From a checkpoint of a small mixture-of-experts model trained on Wikipedia.
Size: vocabulary 8192, 32.1M parameters.
Experts: 64 squared ReLU neurons an expert, 4 picks a token.
Training: a variant of SOAP for the experts, 313M tokens, 4348 steps.
Below are experts of layer 5 (counted from 0) of a mixture-of-experts language model. Rows are named router (the router's row for the expert), up (a neuron's input weights, with its number), down (a neuron's output weights, with its number) and show model dimensions 240-319. Each number is 128 + 32 x the weight over its row's rms, rounded and kept within 0 to 255.
After each expert's rows: a language model's description of what the expert responds to; "comes after" lists some tokens at least twice as common just before its tokens as in all text. This comes from a sample of Wikipedia text that the model never trained on. Tokens count by the router's weight.

# expert 20
router [103 147 116 146 147 104 191 129 169 128 144  27 170  84 178 126 161 121 132  96 104 103 103 141 136 126 132 133 151  90  70 202 117 101  74  53 148  95 110 165 105 100 118 104 121  98 108 132 179 159 105 188 135 141 122 138 178  83 139 146 152  69 170 135  74 157 133 140  93 210 144 130 139 120 107 187 140 148 163  84]
up0 [200 169 149 148 142 116 121  99 184 152 158 124 132 124 129 125 177 160  95 190 187  63 197 102 133 167 113 172 128 121 156 132 107 134  76 105 114  59 142 155 108 101 127 149 109 153 134 146 114 145 176 176  74 116 136 119 125 118  93 138 145 137 149  98  86 137 115 157 137  99 130 116 151 102 199 149 157 102  83 166]
down0 [180  67 122  81 155 178 131 148 162 133  88 145  88 178 132 118  81 185 121 141 113 101 105 125 106 140 108 151  79 161 143 131 132 160  87 124 114 118  79 125 155 101  99 180 196 109 131 140 135 145  95 156 161 174 124 110 146 152 147 108 122  97 122 157 105 133  94 138 137 141 132 135 191 153 169 106 156 184 117 202]
up1 [120 114 172 103 101 131 108 161 166 131 165 119 131 112 153 116 120 135 130 118  88 183  80 105 156  86 160 115 156  71 154 143 112 112  69  92 121 162 116 163 117 116 182 121 131 154 194 150 162 173 113 137 126 201 132 160 129 125 151 103  95  99  71  68 160 187 123 136 175 154 138 172 144  70 108 128  96 192  67 128]
down1 [ 87 119  81 164 144 148 118 152  94 132 141 138 106 163  78 153 111 120  83  95 161 122  74 155 167 122 155 115 144 130 193  73 197 110 167 144 146 137  88 144  84 152 151 160 113 157 189 116 114 107 172 101 158 114  91 114 130  78 136 141 105 148 125  68 166 132 146  94 112  88 103 184 104 199 120  70  89 111 122 152]
up2 [110 106 124 138 121 117 210 118 154 102 146  54 152 123 121 110 149 115  68  96 129 112 113  96 153 153 141 128 118 141  72 113  84  81 149 139 155 112 135 109 129 151  69 205 135 110  96 134 104 152 117 142 197 131 196 159 148  85  92 103 176 118 151 108 155 134 169 127 161 170 159 108 140 127 141 140 175 161 135 130]
down2 [159 109 163 223  90 105 116 120 154  66 132 139 140  69 120 123  76 108  92 136 159 169 160  88 156 169 156 109 109 144 138 113 127 192 203 123 135 165 143 157 143 183 133  77 156 190 154 183 116 172  63 146 160 108  81 134 135 123 146 170 144 117 142 108 177 137  94 120 136 116 131 137 149 113 128 217 123  64  86 132]
up3 [ 94 119 145 137 138  60 176 114 113 166  89 106 136 141 115 103 147 122 190 115 127  79 118 164 114 172  87  82 131 160 100 194 169 110  98 114 143  67 156 178 141  94 139 124 104  78 111 182 146  86 145 146 109 122 149 134 147 163 121 124  86 117 122 141 140 103 118 143  69 125  62 166 108 123 184 174  97 151 156 106]
down3 [ 71 178 152 145 150  73 171  42 125 127 120  97 134 113 147 113 132 125 137  51 186 106 138 113 112 157 107 150  57 126 143 106 105 180 136 120 139  81 124  89 174 184 143  60 144 106  89  90 146 144 146 108 103 148 112  52 178 135 112 134 163 171 124 103 134 126 149 142 117  31  79 138  88 186 110 179 163 110 162 153]
It responds to: Proper-name word pieces
comes after: " the", " The", "The", "'s", " U", " his"

# expert 60
router [100 119 129 112 168  93 131 130 192 125 173 107 133 156 161 124 141  99  80  85 129  92 142 125 120 120  76 155 117 117 116 147 112  87  83  96 148 125  98 125 130 107 112 134 138 162 114 163 137 153 153 126 147 151 116 118 136 161 141 119 146  93 170 164  98 126 183 109 123 176 150  88 141 160  91 124 132 139 140 146]
up0 [178 145 117 114 119 160  85  81 117 120 145  97 153  78 132 129 190  76 137  97 167 155 125 130 131 179 109  97 109 181 152 107  73 122  94 115 147  89 127 102 145 149  83 108 166 120 115 152 131 125  99 116 153  99 143 145 129 137 129 144 123 140  73  99 136 154  84  95 132 142 117 149  92 123 191  93 121 132 172 169]
down0 [220 175 177 163  56 142 124 155 158  89  98 130 118  84 140 122 160  98 129 142 115 159 197 164  73 153 149 200 171 118 148  96 151 160 125 119 109 164 129 143 134 145 114 183 154 126 107 144 112 162 138  77 165 138 162 185 125 194 141 126 154 111 146 144 112 116 121  90 141 119  94 115 132 177 124 190 110  93  99  66]
up1 [139 136 153 109 104 174 137 127 105 162 109 153 132 185 100 155 144 167 110  61 104 155 121 111 153  99 163 174  75 131 142 100 160 164 143 140 168 129 105 127 102 144 134 128  77 167  99 144 103  88 127 190 142 139 115 177 155 130 109 109 144  19 186 114 164  75 198 123 173 117 121 134 141 107 132  97 126 146 223 155]
down1 [118 140  86 104  69 104 100 159 164 113  88  95 197  99 160 160  66 133  88 167 114 157 142 152 147 106 100 125 191 179  87 105 139 109 161 125 117 230  87 126 114 128 140 116  99 119 205 129 215  96 199 176 173 114 129 119 120 122 117 175 148 236 125 116 129 142 137 107 187 161 179  91 147 105 157 135 136 152 119 152]
up2 [159 105 159  90 171 156 172 174 185 139 122 122 128  94 126 111 123  71 123 126  69  63 116  42  82 168  74  86 109  79 139  87 159 148  81  92 161 113 174 174 204  39 141 203 153 136  84 148 190 164 163 150 141 101 139 160 141 108 177 137 160 101  97 116 124 163 131  81 133 149 211 121 117 143  90 114  65 173 101 183]
down2 [172  87 154 152 116 140  81 105 118 147 171 155 209 137 105  82  75 105 113  93  88 122 170  91  54 141 137 120  85 121 121 121 155 178 107 125 132 126 140 138 153 193  82  84 167 130  71 121 123 119 137 183 101 117 129  97 121  85 116 117 142 132 174 103  99  78 116 158  84  84 103 169 125 122  93  77 165 116 175 111]
up3 [118 128 114  83 193 164  90 171 172 134 159 157 135 132 160 123 126 128 102 155 132 102 157 166 110 139 114 137 102 149 129 168 110 138 100 200 116 144 178 121 109  81 100 135 122  97  68 150 185 104 147 100 177 109 162 137 123  83 122 168 155 108  90 180 157 139 112 125 184 125 146 127 110  86 116  88 198 101 163 171]
down3 [106 120 139 100  93 119 127 111 120 161 143 144 106 103  98 134  96 150 105  49 113 108  83  86 149 126 156 101  99 155  93 150 136 123 149  52 170 124 137  85  86 105 118 100 163 149 121 144  59  76  98  95  96 104 139 128 103 154 120 168 125 122 154 180 126 103  74 112  98 142 166 159  85 123 205  79 114 153 148 119]
It responds to: Second piece after G
comes after: " G", " g", "G", " b", " C", " B"

# expert 2
router [ 75 116 117 160 110  95 132 141 187 111 149  78 138 104 125 125 180 133 146 138 105 124 144 154 102 107 106 119 181  88 113 151 161 101  77 140 205 100 122  87 147 126 120  90 134 151  93 206 116 103 121 118 121 138 107 162 134 155  94 183 116 109 143 168 109 149 149 192 104 143 145 147 181 184  71 149 117 120 119 164]
up0 [160 145 157  72 136  85 111 158 149 176 142 126 122 104  99 195 119 126 132  94  74 115  91 106 214 157 130 108 130 145 119 114 129 205 200 138 188 108 170 134 100 178 106 154 109 126 106 113  85 108 102 161 118 121 152 128 144 197 130  85 111 166 148 204 138  98 145 122  55 156 136 169  94 116 173 105 126 119 118 100]
down0 [105 182  85 101 170 177  86 175  89 162 118 103  56 127 140  84 128 151 138 112 144 149 182 162 131 159 153  71 189 154 140 157 120  63 161  83 171 118  74 136 132 122 158 113 102 108  92 109 159 188 147 120 126 116  85 123  99 171 155  77 100 100 149 105 148 133  65 137 158 111  93 137 181 145  86 133 137 178 105 150]
up1 [138  77 135 175  77 108 136 124 140 149  76  69 164 108 153 110 178 183 108 169 134 121 213  93 112  73 139  84 134 121 145 177 170  63 119 132 114  87 117 101 120  97 112 132 123 140 116 150 101 110 140 122  97 138 184 119 126 136  88  85 127 149  98 186 105 158  97 120 109 151 134  93 101 141  83 137 146 190 151 154]
down1 [ 88 101 175 196  85  82 135 177 119 109 189 140 107 131 116 166 135 146 136  46 166  94 102  98 130 155 131 139 142 129 109 104 103 146 132 155 173 142  91 203 133 129 188 144 166  80 146  84 194 177 124 130 114 123 147 160 132  47 145 118 116 119 140 131  92 181 142 126 150 114 215 139 132  77  77 105  81 173 145 132]
up2 [135  96 172 140 118 127  84 146 132  67 178 152 104 155 177 121  94 116 163 118 165 115 150 168 139 108 150 117  79 164 107 121 132 144 151  63 109 124 109 114 145 158 113  90 112  59 134 142 102 117 126 112  94 118  98 114 155  87 127 155 110 136  82 205 106 166 110 120  73  99 171 128  76 159 109 115 167 189 103 121]
down2 [160 152 128 143 182 109 140  66 124 215 116 144 204 184  97 125  99 171 108  38 178 121  97 102 124 131 172 114 164 108 114 160 105 124 125  92 100 145 107 153 108  91 116 145  99 167 123 124  95 183 133  80  75 144 157 140 113 127 157 126 127 179 190  92 164 101 127 133 176 169 117 126 117 105 110 161 111  77 123  98]
up3 [117 113 161 135 139 104  88 173 155 100 143 132 113  75 134 134 194 186 163 157 134 147 164 125 186 125 134 124 162 104  95 108 157 104 123 148 155 142 121 134 186 120  87 112 140 146 201 159 141 101  88 116  97  88 103 141 109 123  32 131 106  68 144 155 119 117 165 142 166 202 171 192 187 120  93  85  85  97 127 129]
down3 [117 142 157  94  91  98 122  76  99 128 192 126 154 148 111 151  59  95  78 151 150 153 121 135  89 107 175 100 117 133 135 106 179 202 145 113 121 138 133  95 157 184 142 172 129 124 116  87  93 104 104 154 102 155 161 132 124  83 145 147 117  94 142 167 102 169 187  79 155 106  89 123 109  74 157 125 131 148 162  61]
It responds to: Value slot after labels
comes after: " |", "\n", ")\n", "|", ";", ":"

# expert 56
router [143 119 142 121 167  72  98 121 141 114 146  74 177 140 177 120 122 155 141 137 128 110 126 111 135 142  92 122 140  49 109 151  77 105  77 128 176  98 110  84 113  90  86 159 168 154 159 164 135 140 115 158 136  95 124  99 124 152  80 136 231 108 131 119 101 102 136 162  91 136 199  80 136 149 161  84 149 152 159  82]
up0 [153  87 135 101 146 100 118 151  68 118 158 104 162 144 133 113 144 135  79  72 172 117 108 114  95 106  83 113 143 144 106 179 144 132 151 105 163 161 155 144 125 121 147 136 115 141 172 130  84  23 165 174 138 119  67 116 115 143 105 131 132 168 205  74 135  83 142 101 134 115 156 157 141 145 194 159  86 139 123 117]
down0 [125 160 147 140 106  85 130 118  84 160  64  95 120 184  40 121  90 172  70 140 160 175 140 169  84 107 164 151 159 124 116  53 125 155 152 122 130 152 135 144 111  96 131 121 183  92  92 102 148 163 100 148 122 108 129  59 110  96 113 151 160 108 171  91 136 154  90 132 152  91 135 131 110 100  86 125 130 145  91  98]
up1 [179  96  94 138 163 106 116 102  87  78 168 123 105 168 169 108 148  93  78 119 134 141 164 165 108 132 122 165 107 171 125 134 178 107 100  87  71 134  46 135 130 104 143 136 107 122 160 146 126 181 139 143 109 144 117  95 119 111 141 190 110 105 136 146 104 163  87 176 111 135  98 142 175 178 155 133 106 154 139 123]
down1 [132 142 104 150 136  71 110 168 132 176  82  48 157 112 111 193 151 146 148 144 133 149 208 125 122 193  94 130 107 122 160 110 139 139 129 155 151 164 148 114  91 183  77  64 149 140 133  92 175 139 173 157 138 135 161 135 102 124 146 142 103 115 121  95 155  94 114 144 151  33 110 164 103 147 107 158 115 166 173 116]
up2 [124  67 132 125 131 100 135 101 161  98 133 138  71 129  88 107 187 162 161 113 134 127  77 123 127 177 131 115 139 132 139  97  64 141  40 136 100 144 147 188 156 148  82 161 127 169 120 166 141 160 132  93 151  82  90 122 132 109 139 162 112 172  74 132 153 122 101 153 140 104 153 136 167 171 138 170 164 140  55 149]
down2 [123 148 172  72 107  96 127 114 113 129 161 122 108 124 160 101 168 129 118 133 184  85 124  88 139 192  51 112 132 124 109 142 113 143  74 128 157 134 144 193 147 128 126 183 130 113 121 159  90 125 130 128 140 120  78 150 129 133  63 184 132 118 129 115 111  61 125 142 127 134 125 167 152 107 158  94 141 118 190 109]
up3 [113 109 148 158 139 161 111 115 101 113 157 135 180 140 149 122 163 132 136  88  87 106 128 145 137 158 114 128 112  89 120 138 139 140 155 196 181 151 140  58 125 123  85 177  98 170 120 157 115 133 155 122 128 128 113  82 101 110 185 158 151 174 171 120  55 122 118  61 110 154  74 142 128 120 152  84 154 123 140 135]
down3 [108 161  87  96  50 147 180 147 157 109 141 102 147 131 137 128 105 122 132 176 187  71 167 114 128 171 125 119 149 147 134 135 110  71 134 127 104 161 128 151 155 112 163  44  45 112 120 109  69 133 203 178 158 153  58 165 121 102 125 159 172 136  96  98 164 167 160 123 133 153 149 164 123 152 152 216 189 113 128 173]
It responds to: Inner pieces after St-, B-
comes after: " B", " St", " b", " P", " D", " st"

# expert 19
router [ 66 142 138 105  68 139 157 158 126 105 156  94 136 151 148  90 174 122 125 111 106 131  45 180 111 144  74 134 110 148 107 167 125 101 103 121 112  89 103 128 121  85 125  99 182  97 103 172 156 147  85 199 119 148 143 117 179 112  97 105 101  95 136 154 105 153 143 127 110 148 152 139 151  94 159 146  95 145 161  83]
up0 [110 166 147  79  99 129 113 157 100  57  79 149 122 148 151 108 107  84  64 104 141 144 133 105 100 102 112 142 142 139 148 133 148 179 137 133 187 122 141 128 138 157 138 145 116 150  74 154  80  88 122 147 115 151  88 119 136  90 137 166 118 167 149 160 123 113 138 156  37 101 102 170 176 139 174 129 101  52 101 110]
down0 [102  75 203 106 177 125 122 169 158  85 119 144 119 135 127 115  99 162 144 112 104  84  49 111 163 194 180 113 160  98 181 125  97 163 131 103 121  93 162 159 127 147  86  77 144 127 157  90 107  90  94 128 189 113 162  88 136  78 120 102 165 163  94  80  99  74 138 125 124  96 112 158 144 134  87 123  59 137  59 148]
up1 [ 93 202  94 114 139  70  98 100 122  97 101 161 115 207 180 127 206 129 119 113 166 149 109 163 118 150  48 156  86 164 136 185 159  90 129 165 154 139 201  81 146 142 137 121 105  96 180  95 206 124 169 112  84 172  52  89 128 112 158  80 128 129 122 149  92 151  74 180 113 104  91 122 114 105 173 121  57  80 167 114]
down1 [140 129 111 118 138 159 119  99 140 148 127 157 118  86  59  66 149 124 191 125 179 122  93 115  54  91 129 163  98 179 126 125 136 107 179 126 143 112 132 117 125  90 142 101  99 151 183 157 123 168 107  90 157 152 131 117 168  86 125 142 126 137  99 136 154 118 120 114 103 117  75 103 104 126 114 132 187 156 127 138]
up2 [ 73  92 167  88 139 113 127 165 107 118  87 116 142 153 199 123 130 149 151 120  75  86 149 172 141 161  64 155 130 133 125 181 223  96  96  60 166 149 132 101 100 107 157  86 108 151 130 160  66 124  76 143  85 157 156  91 144 148 166 137  97 206  98 142 162 181  92 171  71  92 126 148 176 146 157 189 118 165 121 114]
down2 [126 151 163 179 110 172  49 117 138  94  79 102  65  97 164 180 163 139 155 113 158 114 189 123 120 100 155 113 102 158 156  80 138 124 201 107 141 166 122 135 131 165 120 178 114 127 134 103 148 150 160 144 118 114 155  72 103 130 155 144 149 130  62 134 125 108 143 111 126 138  76 133 114 109 135 133 136 140 160 111]
up3 [ 76 130 116 119 138 151 110 147 193 140  86 119 204 142 163 133  74 121 119  87 150 111 167 133 100 135 106 153 118 182 103  88 109 165 154  83  81 108 132  75 129 118 176 149 122 142  83  72 136 138 130 125 132 147  93 152 133 151 124 115 142 133 164 158 132  90 118 151 154 139 141 163 145  84 129 162 140 124 136 164]
down3 [136  85 148 110 178 146  92 148 151 163 148  86 169 148 138 165  92 122 200 166 155  94 123 111  85 125 210 118 124 116 145 113 121 176 167 103 124 112 127  70 145 112  92 143 109 195  89 103 136 187 130 121 126 193 132 144  95 177 194 107 146 103 153 170 109 157 125 142 113 132 170 212 114 131 122 139 146  59 124 126]
It responds to: Nouns after the
comes after: " the", " The", "The", "'s", " his", " a"

# expert 3
router [164 104 174 118 122 127  92 121 156  91 156 116 149  94 205 133 203  54 116  75 127 143 128 177  73 100 173 123 147  60 140 150 107 179 107 117 116 112 113  50 105 127 127 146 165 128  73 158 136 118 110 106 177 164 173 149 137  83 129 123 151  72 179 145 107 129 105 135  68 115 160  93 142 118  76 178  92 110 121  80]
up0 [155 153 120 128 108 134 114  90 112 112 160  93  78 130 156 105 144 139 112 118 168 137 148 107  85 152 149 108  80 147  99 169 129  92 140  90 121 119 109  28 114 189 112 111 148  99 104 156 118 120 140 132 160 192 173 128 154 123 126  82 138 113 150 137 118 137 111 171 133 195 177 150  77  69 117  79 101 133 135 100]
down0 [119 176 154  89 162 112  94 101 170 152 143 161  73 129  88 130 136  91 191  93  95 136  92 140 148 128 174 154 157 151  51 100  79 173 105 143 127 133 129 123 133  77 127  99 162 125 126 158 182 124 172 157  80 101 132 122 166  76  72 117 162  89 131 116 176 168  80 117 150 130  89  86 164 126 154 146 170 159 125  26]
up1 [142 123  92 136 141 171  96  99 172 128 159 155 143 140 146 112 170 207 158 132  97 172 143 160  90  81  72 121 129 101  87 147  87 164 144 134  53  74 146  61 126  89 124 133 119 132  82 136  98 158 109 135 128 147 133 158 122 149  92 127 108  98 125 121 119 140 148 154 113 162 130 116 143  67 135 108 106 105  85  94]
down1 [132 102  81 167 132 157 126 113 119 121 172  86 128 101 164 122 137  65 150 131  83 141 144 130 129 127 102 139  71 137 149  49 104 147 151 139 138  98 114 132 124 128 143 122 117 166  90 131  74 109 124 143  96 103 122 117 123 109 147 166 158 123  90  73 178 182  97  97 155 136 170 109  56  42 131 107  93 103 127 120]
up2 [106 116 118  87 129 120 115 162  83 115 154 142 106 123 201  84 179 125 110  85  88  91 114 127 130 178 157 111 126 156 133 112 140 141 115 111 149  98 141 115 104 184 165 160 114 154 112 145 166 117 126 140 138 105 106 177  79 167  88  77 153 125 100 144 157  49 104 131 101  91 143  96 156  99 120  84 164 103 162 126]
down2 [165 104  69 134 176 136 125 130 124 107 100 127  81 183  72 147 141 171 113  94 130 163 116 126  94 171  60 176 150 118 177 126 126 121 133 156  60 140 171 129 127  96 113 166 141  96 152 104 187  46  94 139 179 154 154 166 132 136 106 118 116  95 100 198 121  78 146 160 166 157 126 141 126 123 129  74 179 113 179  90]
up3 [164 152 118 121 144 131 105 116 207 132 112 165  87  97 141 116 149 100 115  70 107 129  97  67  98 132 120 152 100  74 113 130 168 179 138 143  70 112  93 173  86 108  93  86  81 130  76 145 144 156 148 113 143  74 105 142 142  87 179 109 115 101 160 102 154  97 163 135 122  77 137 139 175  93 114 116 145 125  81 179]
down3 [ 63 133 165  77 153 117 148  75 110 134  87 128 138 142 140 121  52 156 156 101 100 106  97 159  75 183 170  83 132 135 122 101 150  96 123 156 134 146  88 142 136 145 137 122 182  65 115 124 121 143  98  71 139 135  58  96 117 129 153 154  89  95 120 149 126 116 142 103 125 114  98 142 131 123 121 118 179 138 161 119]
It responds to: Infobox list dashes
comes after: "\n", ")\n", " |\n", ".\n", ";\n", ".\n\n"

# expert 15
router [ 97 148 187  97 106 114 106 187 157 121 137 121 119 103 170 131 148  64 170  91 136 159  98 169  71 111 136  82 115 101 145 124 128 176 146 132 166 105 125  73  80 109 102 120 141 160  81 162 177 125 152 131 201 134 113  78 170 146 136 134 174 121 174 181 114 105 165 174 112 149 191 100 152 112 164 149 112 108 107 155]
up0 [171 134 158 166 163 125  90 167 156 121 134 155 138 107 125 130 113 189  95 184 126 132 134 105 131  99  84  85  96 123  77 101 188 124 114 150 143 111 112 180 119 128 146 137 147 137  64 172 164 108 189  86 149 144 131 106 117 141 111 135 178  69 141 149 147  84 124 101 174  97 161 142 126 124 165 122 116 134  97 158]
down0 [160 153 127 111 151  89 148  88 150 104 124 101  84 116  90 101 104 185 127 168 116 110 161 167 150 156  95 112 126 162  90 112 152 168 148 126 135 205  94  97  83 135 142 120 149 119 170  83 168 133 117 168 118  86  89  84 102 134  95 130 147  83 128 174 166 126 119 116  94 153 166 124 110  80 137 198 179 107 169 162]
up1 [107 101 120 166 102  83 105  79 184  55  88  84  95 128 117 122 134 112 137 130  42 110 145 230 125  88 128 149 119 129 107  84 118 208 132 147 126 190 180 148 169 150 141 150 154 165 152 133 110 117 106 122  87 166 121 147 193 133 123 135 181 105 214 114  75 207 130  68  80 154 129  97 128 135 157 176 111 143 191 103]
down1 [129  86  93 142 109 180 102  75 129 156 161 123  93 145  76 102 105 130  92 175 134  79 164 215 100 130 112 111 136 117 161  17  92 152 128 167 135 137 115 136 139  95 143 194  63 145  81 124 152 105  91 153 164 143 150 119 113 100 158  61 114 148 125  97 124 120 161 140 124 126 149 138 144 132 122 166 143 162 130 150]
up2 [110 109 123 102 167 153 101 117 176 102 159 113 189 192  99 126 110  85 144 117  64 117 149 174 121 159 155 117 126 101 167 163 138 142 119 136 138 133 149 123 169 148 129 154 128 139 117 132 157 114 125 124  84 105  95 202 106 177  74 162 172 140 104 159 169  75 170 148 134 159 141  96 107  90 134 152  89 159 172 134]
down2 [156  91 157 104 100 145 144 133  91  83 150 110 120 129 135 149 128  85 139 191 169 131 196 179 174 107  90 134 177  77 107 130 141 158 171 153 128 148 123 111 139 111 155  95 172 103 116  92 131 150  72 124 147 135 115 169 166 139  77 119 186 168 117  67 164 143  64 168  80 131 124 118 149 123 109 112 173 193 182  96]
up3 [139 121 158 139 109  63 141 108 153 147 135 111 123 166  94  97 164 175 150  87 150 135 126 149 124 127 189 179 130 127 115 168 168 117 116 219 107 169 129 205  93 199 123 153 191 130 102  91 158  92 125  84 108 150 134  98 134  81 170  88 141 119 154 187 128 130 108  91 167 101 163  77 108 133 162 161 138 106 134 138]
down3 [119 141 153 170 158 150 164  75 114 107 149  82 187 145 137 102 101 168 118 146  99  94  87 153 117  98 140 167 136 167  87  95 178  86 127 126 145 132 133 125 136  99 136 123 157 114 151 206 150 107 152 118 146  95 139 108 119 110 146 138  98  75  66 125 123 119 128 157 110 106 153 134 145 156 127  56 167 104 115 148]
It responds to: Biography infobox fields
comes after: "\n", ")\n", " |\n", " of", " N", " and"

# expert 63
router [ 98 166 124 115 131  87  90 137 165  91 166  61 128 102 157 134 122 127 140 146 121 125 114 120 106 130 115 123 117  46 120 176  93  92  77 123 155  73 153  91 123  87 118 117 133 127  99 181 162 184  87 136 160 135 124 141 148 107 118 157 159  93 115 132 117  78 113 186 105 118 181 144 139 134 175 163 172 162 137 117]
up0 [196 157 132 116  90 106 160 145 146 127 143 107 152 134 145 131 141  97 167 135 184  85 130 140 100 160 109 103 136 152 136 152 107 136  57  57 185 105 199  42 160 118  84 134 146 117 132 120  72 105 141 134 102 131  82  68 130 142 131  78 136 145 102 124 157 115 148 158 149 113  86 128 124 138 106 151  97 103 151 162]
down0 [150 120 132  70  91 160 106  80 151 150 102 127  52 153  89 105 160  94  61 163 103 114 124 124 157 192  92 168 129  94 166 146 164 163 167 118 127 158 125 133 140 116 100 118 104 112 133 140  82  98  78 173  92 113 107  94 200  95 175  91 113  87 131 110 165 135 109 125  96  88 151 134 129 143  75 155  82 157 146 144]
up1 [172 136 119 164 125 122 102 147 114 146  47 137  85 168 162  90 140 154  93 121 122 153 154 171  66 145 129 158  83  50 133 169  72  97 135 156 132 104 155  64 195 156 142  83 112 178 129 156 186 148 147 134 148 109 107 119  88  88 130 143 117 166 123 169 121 144 124 142 119 120 153 157 129 115 173 135 132 162 151  53]
down1 [127 126 208 120 120 108 122 115 114 146 142 149 106 114 183 111  97 119 110 194 133 173 155 137 145  95  85 152  80 120 117  87 144 157  74 144  92 156 163 164 147 191 112 115 157 128 137 120 113  84 136 108  85 162 148 133 111 167  84  94 115 151 187 129 158  80  90  83  42 124  54 139 177 132 136 151  76 120 109 165]
up2 [168 137 131 164 127 102 129  77  98 132 153  57 137  84 135 138 123 105 161 132 163  94 119 112 119 119  72 109 126 114 107  92 123 136 101 178  90 100 158 124  73  92 171 170 165 103 139 139 116 106 140  94  84 159 150 140 129 136 107 167 170 113 124 131 119 140  86 129 113 129 155 134 156 113  87 118 115 120 105 146]
down2 [154 142  95 178 181 126  99  72 117 117 147 117  92 104 195 139 108 150 154 167  91  79 108 114  52  83  82 127 145  87 152 173  89 136 134 110  62 116 124 121 186 164 120  62  62 181 144 123 132 132 136  93 106 137 126  64  76 136 148  77  70 144 118 188 121 145 179 113 116 154  29 109 147 105  98 137 100  65 129 124]
up3 [ 88  96 126 116 144  94 120 107 138 126 178 105 110  97 138 143 152  99 114 154  84  96  83 152 172 109 111  95 108 111 190 109  75  77 113 138 152  49 107 105 150  56 116 127  83 105 127 116 149  72 105 130 112 136  88 124 181 111 107  61  62 132 120 179 103 109  87 153 121 123 170  91  92 158 195 145 118  97 125 161]
down3 [111 154 159 135 141 133  80 132 110 141 136 106 137  79  96 113  62 101  89 124  92 150 163 111 124  77 144  95 162 130 161 170 156  74 174 140 126 117  84 121 189  67 143 127 142 137 103 110 135 114 168 107 130 132 146 161 135 118 144 118 118 179 166 181 191 134 115  86  73 139 140 117 140 132 158 171 113 129  76 157]
It responds to: Word pieces after initials
comes after: " P", " F", " p", " f", " C", "P"

# expert 4
router [ 91 210 105 173 131  58 117 131 156 108 136  71 146 176 193  99 197  95 143 141 103 141 137 133  76 106  86 140 147 113 116 152 123 116  89 138 153 116 137  73 118 127 100  56 206 125  74 195 126 116 157 146 132 177 105 137 142 120  76 108 115  75 142 112 144 150 125 140  96 150 152 167 178 179 113 140 104 130 130 119]
up0 [126 120 103 157  48  61 155 139 142 126 109 115 203 222  92 126 102  89 139 109 141 173 129 159  97 139 151 143 131 174 172 152 110  94 103  69 176 131 106 179 152 107 148 116 198 110 105 153 144 152 130 156 126 147 146  90 140 155  90 109  94 182  83 155 105 155 139 111 144 158  94 127 125  95 107 202  93 161 187 139]
down0 [101 189 138 128 114 178  89 116 161 114 138 157 106  85 137 140  96 143 205  66 112 145 102 124 178 200 131 174 104 197 132 114 106 131 133 101 139 153 110 111 147 197 123 134 156 144 127 132 115 132 119 192 153 178 120  93 121 125 110 172 135 143 116  83 150 172 148 174  83  90 171 129 125 161 136 147  86 164 130 146]
up1 [ 66  90 143 178 120 113 104 106 134 133  96 104 134 147 155  87 134 108 116 192  90 131 174 122 138 157 111 133  94 111  98 107 116 130  99 178 156 102 125  87 149 118 156 129 142  96 176 123 165  95 141 135 101 158 122  94  99 123 147 108 128 148 141  91 145  81 112  92 181 154 114  76 121 112 167 172 128 133 163 139]
down1 [144 128 116 142  95  73  79  90 128 174 104 105 150 163 135  63 121 104 170 150 100 107  91 136  92 140 122 147 146 119 109 101 113 100 154 101 101 167 172 212 174 122 180  67  90  54  37 154 118 148 121 102 101  97 120 151 127 152 116  65 125 134  76 106 131  95 153 120  96 137 170 100 114 156  87 141 117 125 122 117]
up2 [120  90 156 198 153 103  87 131 106 147  75 118 149 208 159 131 146 122 143 115 146 131 126  89 133 129 170 128 169  86 146 112 131 127 131 190 160 168 110 104 116  55  81 190 113 104 109 130 112  70  42 113 143 128  96 113 161  70 143  88 145 121 112 157  81  98 108 171 176 168 143 179 137 164 120  73  97 136 104 123]
down2 [192 155 107 126 115 117 129 183 112 183 127 163 111 192 132 162 112 103  68  42 151 109 110 159 137 155  48 104 125 132  98 151 139 105 147 116 134  83  85 116 168 106  88 177 171 154 207 120 119 155 111  88 141 106 134 131 170  80 107 154 144 136 136  95 134 127 142 130 120 134 159  98  98 110 145 109  93 154  98  82]
up3 [129 164  94 119 106 141 133 135 153 128 145 135 114 130 130  87 167  72 164 127 129  86 124 140 134 205 152 168  87 112 124 191  86 128  84  80 134 127 155 163 136 132  90 171 139 146 119  96 162 117 125  94 163 115 119 151 150  97  97 113 137  91 141 126  74 106 162 107 178 122 175 146 149 153 175 115  47 131 128 129]
down3 [148 138 117 129 127 139 103 179 129 118 127 137 190  79 184 108  86 114 119 140 100 180 104 127 124 121 156 137  82 184 141 104 105 127 106  62 157  74 139  86 144 176 123 118 130 105 139  92 112  90 107 152 131  79  65 154 141 141 197  98 122 185  90  87 126 142  54 102 124 135 147 156 127 130 168 187 174  85  96 189]
It responds to: Table cell contents
comes after: " |", ";", ":", " /", "|", " to"